Experts of a small language model.
Experts: 80 experts in each of 14 layers, 64 ReGLU neurons an expert.
Training: a variant of Adam for the experts, 502M tokens, 7660 steps.
Below are experts of layer 7 (counted from 0) of a mixture-of-experts language model. Rows are named router (the router's row for the expert), gate (a neuron's input weights, with its number), up (a neuron's input weights, with its number), down (a neuron's output weights, with its number) and show model dimensions 0-63. Each number is 128 + 32 x the weight over its row's rms, rounded and kept within 0 to 255. Numbers have three digits each.
After each expert's rows: "gets" lists some tokens that make up at least twice as much of what it gets as of all text. This comes from a sample of Wikipedia text that the model never trained on. Tokens count by the router's weight.

# expert 39
router:104133144125133221065086181143138050148083110122135104152104169098081112152119109135113204127174134159149144127119182132122056117078163168137116151173151087163131146127124132145110152152206168
gate0:120169103066110178115122151105127052156121133066107087107176101094123124206143126140038087124128089113158119127116183121106136146120155052153087125128121113091162132111147154163069085080150153
up0:143128136156156101137128110116152178147170135119147131135110152144187075110103137165162113137155160129163140080182100119135183107127088153124152160094116119192084168137163126130180127174125094
down0:134150081148117149110095196137078089104148135156126101179096094149121077083136129124133131137121099096085058090125129103183125099142122101118160070154126138158171086145136150209094175152126120
gate1:141088179119139119109135114098167135197137150124119131111131102094151159157118146122123102140173159102137112173068159142178059171076155134088111140154142123144127194129185181154125114123110137
up1:143072146096134110137162116094191146161131139103097099098132094098146158112116144107121087109141147115136089176113131156138087106084143123098099121161123122112115197132159168145135132144138123
down1:141130122134100081106061073120060135136135173085070089113115141145148123083136118115086133119188131118052149087127161158103095119083101115130104109179087157103128096090126106138163151169133115
gate2:163145137108083159119131133141092117155129110199113140147160112115118136106119104129139141124133142169162110109095155153088131184144131132162043156182092173125102108151121187105123087081093094
up2:068161137149172147090163131132145122071129106076115090091135181105113094165150145132097078169109108053075145135181147136134144116183213120110181181076200068126162157089137097160103146134144138
down2:160135101163186151105109142126136108172205124148122107061110127110109050209112142102111041138063114114113126174074185116125162118170153105126134121078126085149083184133078072138173174112131110
gate3:150150150108127158095060121077137115167130119173156145168124153076195158116113082117160138194108065186106123168131141101188084191121084091159176126098065121133144076170157121148062141108193140
up3:162080132113158113103092092086134103191067128177112169117136171072122110143092065085144101151130127147150145184070102143150144172141049113136090144157062132179166154124118121158119158148208097
down3:107155201162164086155169096141095113128097074105101190117106175082123145124139114161092101158026096144138086124159069117131156124157151068076154133167116201098162111147122115123135106194128139
gate4:168149147191153194140137142114153124059095113167121134131111121123166092139172129160136145118103158203133094104143176105167123096198114138155089106145191126162131184102145117135114070140222189
up4:076108121118106062129107125149087111186130160114170145117143154110131156116079117080127110171137099052125142168089095161120154141068129103091188133123087122088131072158132149138118170110061063
down4:081059149119124161144130116167179095117155147108117090134124138095139168135110146146144170107154186136091095175106109158073095144147125114097121185096092121143108191106123151147107193147083116
gets: " was", " is", " were", " it", " been", " S"

# expert 14
router:113121094122130187099120181152148087096104137129143104133161142077108101177176085123067086154122111152159162113138222135163105163139216118126114157132151119160149151117118159134086151127172081
gate0:164115144133172140101137090143060110115112127158139129168132189126133108135158171082094141160154120165121173119090124084127123159124047025168070199104050154148102130181118108065092175076082143
up0:133099167094146093136120123134109146152149122163121126180080143131140162180150154113089123135178136158137144130132109094112104149110067059159076213087079178083132159156124096086142129119049107
down0:117146161090150126103140180088062170149138128154129134201144124115158135151127133132128134158153083147118140123110138101176109093122130061078116163124097101092119105140110100170109122180099119
gate1:141122165164125163196138060162060085103153067062160083106115107141057154135134140144153184143081133105140137084128151082115085047146148109154165120165109138134161147060155139195090156116145135
up1:159141125073114100065058208090172148166076149182110174173145142102182103143088074062113061061142111131138124160091141134158137183118111149123115157134156102109133153159109136064153090161131127
down1:148113082103128133111138170142149141121164108177143143152171149117154065127076121148116161105108204108142147142147120138135169145107041088142184097122118144154154176056180124127137122137220170
gate2:113150105131079078098158171124149145138128084106139172176140149166110147177152086143098084160154148149110127155136145121122091157164190188106131132174107130118103126120060164114113151117130115
up2:084157150113131124162151134095150115130173111074127116098131113111152168134161077143119114134126091098149146122101156142098119161161189160131166147102074104153075061123091155118142104122149049
down2:065130147128132142066161138190145226080105181156151156122197068140134177151096153141109052213127183191171088082129087110137125044086134128111125164117123136134148139101146134070136114158172112
gate3:126114065232084134078139115154123132129122150152106115151112120116170120189123088092089157141146147151090114135091153133128113133149179137149101067172118087107129129120122179103075176140083070
up3:126091088151083166071153114138171128139092143100125138182133141143148125159125097131086144155094101096111094208059171143077133169140173142150052094149122146091118109106143147118131110166119109
down3:156120131138072111180160120148163213162181109180144129112178138165125150102111148195202095140083162177139105084070143160101158152161106165116118090155106144141153138116136092154149114152098117
gate4:111131125152153155121160108129126112074109127165158098119166072185110114154118139136100153156150189136137177088162150106080124104138147087178096132120134140148131129113166137185097121086175129
up4:161129118125112106152092110094133125202127147109084174168128199091156121128147093087145115100133097128130079161106114129170147144113089170133151135153158106086137132124094099054178118179102142
down4:125142094206133095094104106104104053134166141136103113136100148155171097094098130108128098123072132150128126137164139088175200145127127067136172109136185164119109140106067130135096178148072100
gets: ":", ",", " with", ";", "s,", "s:"

# expert 27
router:087187089132090197056117159120133051141087165100110099097158193093121111171161097076101112096128129111167156149163185148119122160122185110145111190125147136160130162137108142148151097128173112
gate0:023162111114128137077145073131096121174102149148068189083081132132114107174162142157069144072120150122148117109170132126095113124113179183090132154102154165191089144121136077134120108102103078
up0:163122190134132148101111131144169132070099058132156072173156127188077127100117096161175176146104199158156152108075139030171156110169083156120142090109126107117105118092190098075114121103155175
down0:117132142153167149122164098169148107096125113122167124153141116116098121102155105090136109134163126141187147091081139103096116109107135144094173098087095153117128147126074144111100124077129167
gate1:126205138166163136137101099109177155196172102108111144129101125158140177077131164153162116116062156081096089126095127175165100206065147161112090154097093093097124093167144158124144118128078149
up1:127057128097100142152175118149128121135158168143091131149144099154124124171112134126179134085131145132133170154098145156040141121119112141166142143094143124176084121148074106056114098139135063
down1:130144123139226104141132192095141053120121133073148105154109086141113103135113117164086120126107205158177092208062103179181109151145171136147116174172094116145090075063142103155066163157146050
gate2:079134109126138131075144123157179094113131130142107119115129176138177109114107118155092082113083130141182129238129158165105123160131109142189151146115131138112052126163105163102139123118160170
up2:064124117104129144039139128148158108109096137195107121088094149134188063112097154158096086079080135128126118166114155164098132148145087124155168172100108151167074151166115119105150103098151155
down2:126070160108174086119151134158156164147130159127113115151133155139127168100089099167144059110130119121187162111096077181122208127183099135120082125100158173146081123103131093094076113112130112
gate3:102169161122079180091128139163096103133082186139155116155065107023149189161186167148160108139169152116146153140112142139151107124127168099150156139114076136158120144084121083183152161159046115
up3:125105150115171115153120128116170117127158065110115110120155124244097064151094087113064129126105083131150099086128153113133142134113124132146068106140170118082143102152144171067094120089183124
down3:121175146114122104084125116097105093120165077155166138046179157114145120137100109116104126152172104145137138130128109138165134150117105144076092118106135134153151068183143123117083059145127116
gate4:146139081115061089102150118112138140185157099155141147103133119107069153160103141141136161103101155149107090158149128116087098107179160152164096117129130117109120179175158108107105087099130126
up4:124144125132124128195131143186122117146126092069099130138170149134116072087182115143155104134149095113127148065088100081174152143102095111071152162161057142097149156077131123127148142139125158
down4:086160109120125120128089171151120173095126125108184114116120084157117095147165138182140122113077149090140133181104088111164120133088132160098101104099108152153152075132174095151101206158094107
gets: " |", " New", "-", " United", " Phylum:", " 0"

# expert 70
router:147146127135112207104114231135166079136095143116117090093132142100104151159094096113102147147115125170103202148141205154136122149107185101152105153141103138154165116118118134101121095144222137
gate0:089127105149062146099105143103127133121104121083100178138144147120079159121113114111155191162127124130138101108166113142156150130177114176186084096144089117114205217138099068179166122162121128
up0:099115116127085136146115086147084136144198113156124082141158115103149105173137131147147080048178151101104117099110145130119182131106181173132129153105139121163102122158086136111094150135172081
down0:135121139095159064150141108180143123157144207139065197109088162125146144141191119131112196138131123188107198149138052146147119101162104175093091124171094078138120092087133166163148141132097146
gate1:154093147119142098094146126171146139113103121129094127118116115155093110181203127128084129152072108131109099129171160153131129092116134101140150136096106145170161093144097189133054116075123143
up1:120114102159102119129086116163139117093122123122102188106074125173092108122186167121110144214121135099123109087113114140158162092099083093125128098126102145159138072115065157144056158090134145
down1:120131122150135092030154143153126255178131143110100120139106114161144159114146177140091094116098071125112075177122142148171144069133065101143099139132073058120109132130136196113132141097121131
gate2:150146149136114124141158101088114127148036121121134141096107163139139169150153144085073144092164100112137138123093151122166160176112136126142112128105134126117137071133080078114148123074223171
up2:138100076163194142129127155107153123105107145108151095079112159124115125133122075098202143122152053133146171149106081158150158122090142122024190159141114104111114147153119146168134142084158103
down2:122151187118140127158114125076096211155156174218122135121121185102159150090188163067149149104126096142121117097176094147142193143112115055139111163123091094152171134134113140153120024131122113
gate3:112146015113080126130113123178152137146138088130119136175114130147144101167136104193115145147214087038136140097098142097155117155095032190103138110131124023182133119162076128138142128110115119
up3:139087179142171136141154133062122110126140145094187089080176153119119169075107121104167099114095192173133111194160085179158120089173168082129113127162151193062141105091172116164103115130093166
down3:104159125147133160094123138074192000139105144127095146123136164099113148110112141187134153139085194170127198159116120158090112146163217103136145099159111117133162124147135148101143129110153081
gate4:122131150158157141099157133130164132142140145109139080152117107136078151157110061115153138094142032171141169145145121093179103106090105114105143124132158113069161142089160142143169084177108103
up4:147154166189154133097161166106079139098131120105127104142126119163060142188173048141131151127146090163150110118091123108111077122131110075138129148085143146099113172109127204113122131143119127
down4:100097094161082108156111156140091255141166196109151145095132127138072138151167107170110161114162074090148123126156040104116109105157149112041139140105159131153149130187162139162126058152115128
gets: " the", " a", " first", " The", " League", " season"

# expert 34
router:137166089117120205110115140144125012117088156116125058127147130117108124191156113081098156126157117139173144144146191143159107158094197080133124175121145106139113149147106153139105111145210093
gate0:115131110084118103105142078100085134132104105128129142090151119138138102085099103139156118084137134114099128100153107102122104112133060130130151185114150109178130161178061154213115143168102104
up0:130133100126149111098136075169109125117165111130170102096151147156155103108092073075081111096155138124132118135127143157103101153128135098156131175127174098150119142196103167210063147123119110
down0:133140165103102147091118099109087067109110132138128148118175146157111088083112194152165111085164181135161081157142105153114116093124150123064086109146131110111119151150091064084099090136153172
gate1:105104165117176107132134111085111085086134123147131104179079124129091116178100158113094088156171066145124202119228121079111136096126133132136147118119154111140126058101101163131132112140160139
up1:097111079119121119101146148121167153119119170118126159099157132136127088088155101116120156121094147123108088159119136162124130163198181078150106130113104153142112123096152086134099144109134133
down1:106125094063103148118123061133080119161090130123128143149117159140089127134110162119166141165157187120130185113137195139137094109164109184154145102098185132089099097077120099146173076145126122
gate2:120138087088153119086115137107164134097068085063112107186091135098098133131165143085099172063156156117092162121162132138141103098054164083147075162145121142119091135160105118152132167184116123
up2:137136176162111152152117121136078122178175188202157172073158124140160141140096102187199108182082121132155105126088113151117152139186077148136190107127121118156162130093147114097135092069156129
down2:161153119196144141145098182123188153133130091090099116108098118135093137104138101115141132084102079187157156122103187145152121169155104132137148176158077118103142139089140141153142140050147152
gate3:165135104169000171166124116145090121149160135139149137101138155123163119047163116147085105143110166122123131126127133116102114142102171078132093112173108175135133145127164131114084108134145139
up3:164133086173018152167112101133086117160130141118151101113107189130137138049148135154115091118082157109083153123104137107090128109128153110086111100159108181131139140105150149110115128121140121
down3:109088146154111118170163145128102118125122156090115117124119110172116127059127135165116182074113103090121101171057128168059089173178141160137119084173070139070142123124141154137069098151156105
gate4:062127121118146161120131153120145111108129143126153117106137164093153146152126101116117137180090106182128090148174151111140119150175118126109091103137178107176176121129153098161056142090193112
up4:197114159099092139098100119144101129156115126152094133140104128149113095087177122156152141116147130097130171115100113147122100081094136132158155148174086117081083120110127176132186101129121147
down4:154137086107104169078148104134144048142148117088152156176141055159115117149098136099090099162070156173094078136114133127133145128077136094164106119178108138123137078091124093171051106144085118
gets: "==", "===", "B", "M", "A", "C"

# expert 13
router:139132106121124179084089197149154109105124115079142085133151127101112123165163064113081131131108121152173173101149212165159094135100200125125131158157160121117139154126114155179100148148140126
gate0:046163119161082118127146176125139129151112103120074115098128092134115168133107103150126157121094167149059137129128147131079098121170224184160145104105178152142131087143121174123134093124143108
up0:171121117135150132160111068113141120137132174126199148161132138091152072119127157135130101125162091079179133190098095107185161176096030125093095158164100112110081202154136093125122145143086081
down0:062102134130145123173138116112180090102093129153136123106134120110107102156159168168118189057124172131088123088158127142096111120118169145112176040130122106173139129155133127079219056121128126
gate1:160122152108133160135157128084151123113122132206134140090153112043113163109125094076158129127133121164150149156152122115147196155191172163198159139109115149139144116093160137145139062083160140
up1:140122121135170136132128097086084136120111091201163157075156091067140169154128097120140157089191123143162137185118134099169133128105159148176121146179122174138160113079197139173140079086110115
down1:070125088135139106168127154099113172132119073142148162115120152184109099067110115135127157107160166110134113128099077141117118129165154165127127132183174101116119082142129073135181119151116150
gate2:118150132107144164128100126053115121116139083103180173168139167140121144082128131103221158194117090114107116143127095147084116123089115157166149125147098095119127141049103052176136138121152157
up2:101131127128098127122147137182137119142101196182088098101122101092156126162137114135103100069154181133140135140134142105160133124129138097112121131095168158107124125210125103082122093148108099
down2:150129112107118166105135146132139116109082112108170132061160093146096090157095154181159102130111147122107122167106102122180101182179137129117120135207182097172151078056074062157177131097129115
gate3:111141112133084161084171124136134130099103180136115115195160133168086111147163189033165109177102159132102106104168110156157118137136032115156113120144089137098128090090080127104115120079128122
up3:144140134069136152117170155109084135121128186107114060154167126135103089129119182126101139096178140154078061105093101126190176110121073125087169167105107165119096089098085128120123159092149105
down3:134111083144093158152128149128110181107123106121129093099117057099104143042113130141048175157131124113078117185110040092063158086164108118143171169163093175132120129097097146105154153116129167
gate4:153069092076175130132156153092101122102135104083118097112150139194107096101129131131037125039168143158149142101119176132145142138105121168104153112102216193147118147121138162156142165140125107
up4:149144074133121105164169148116149125127121063110130116100128114173103152156121159109150157032115114130235140087160061121146124100043050121145113176127119164142136099139143129116089094100121132
down4:119108170127075125146113126136061145064191113133156131130170125071133147100117102111063130143143125131131140134106184145165127134124191141117144108134152100153185127130106088100177097099203152
gets: ",", "s,", "),", "a,", "e,", "\","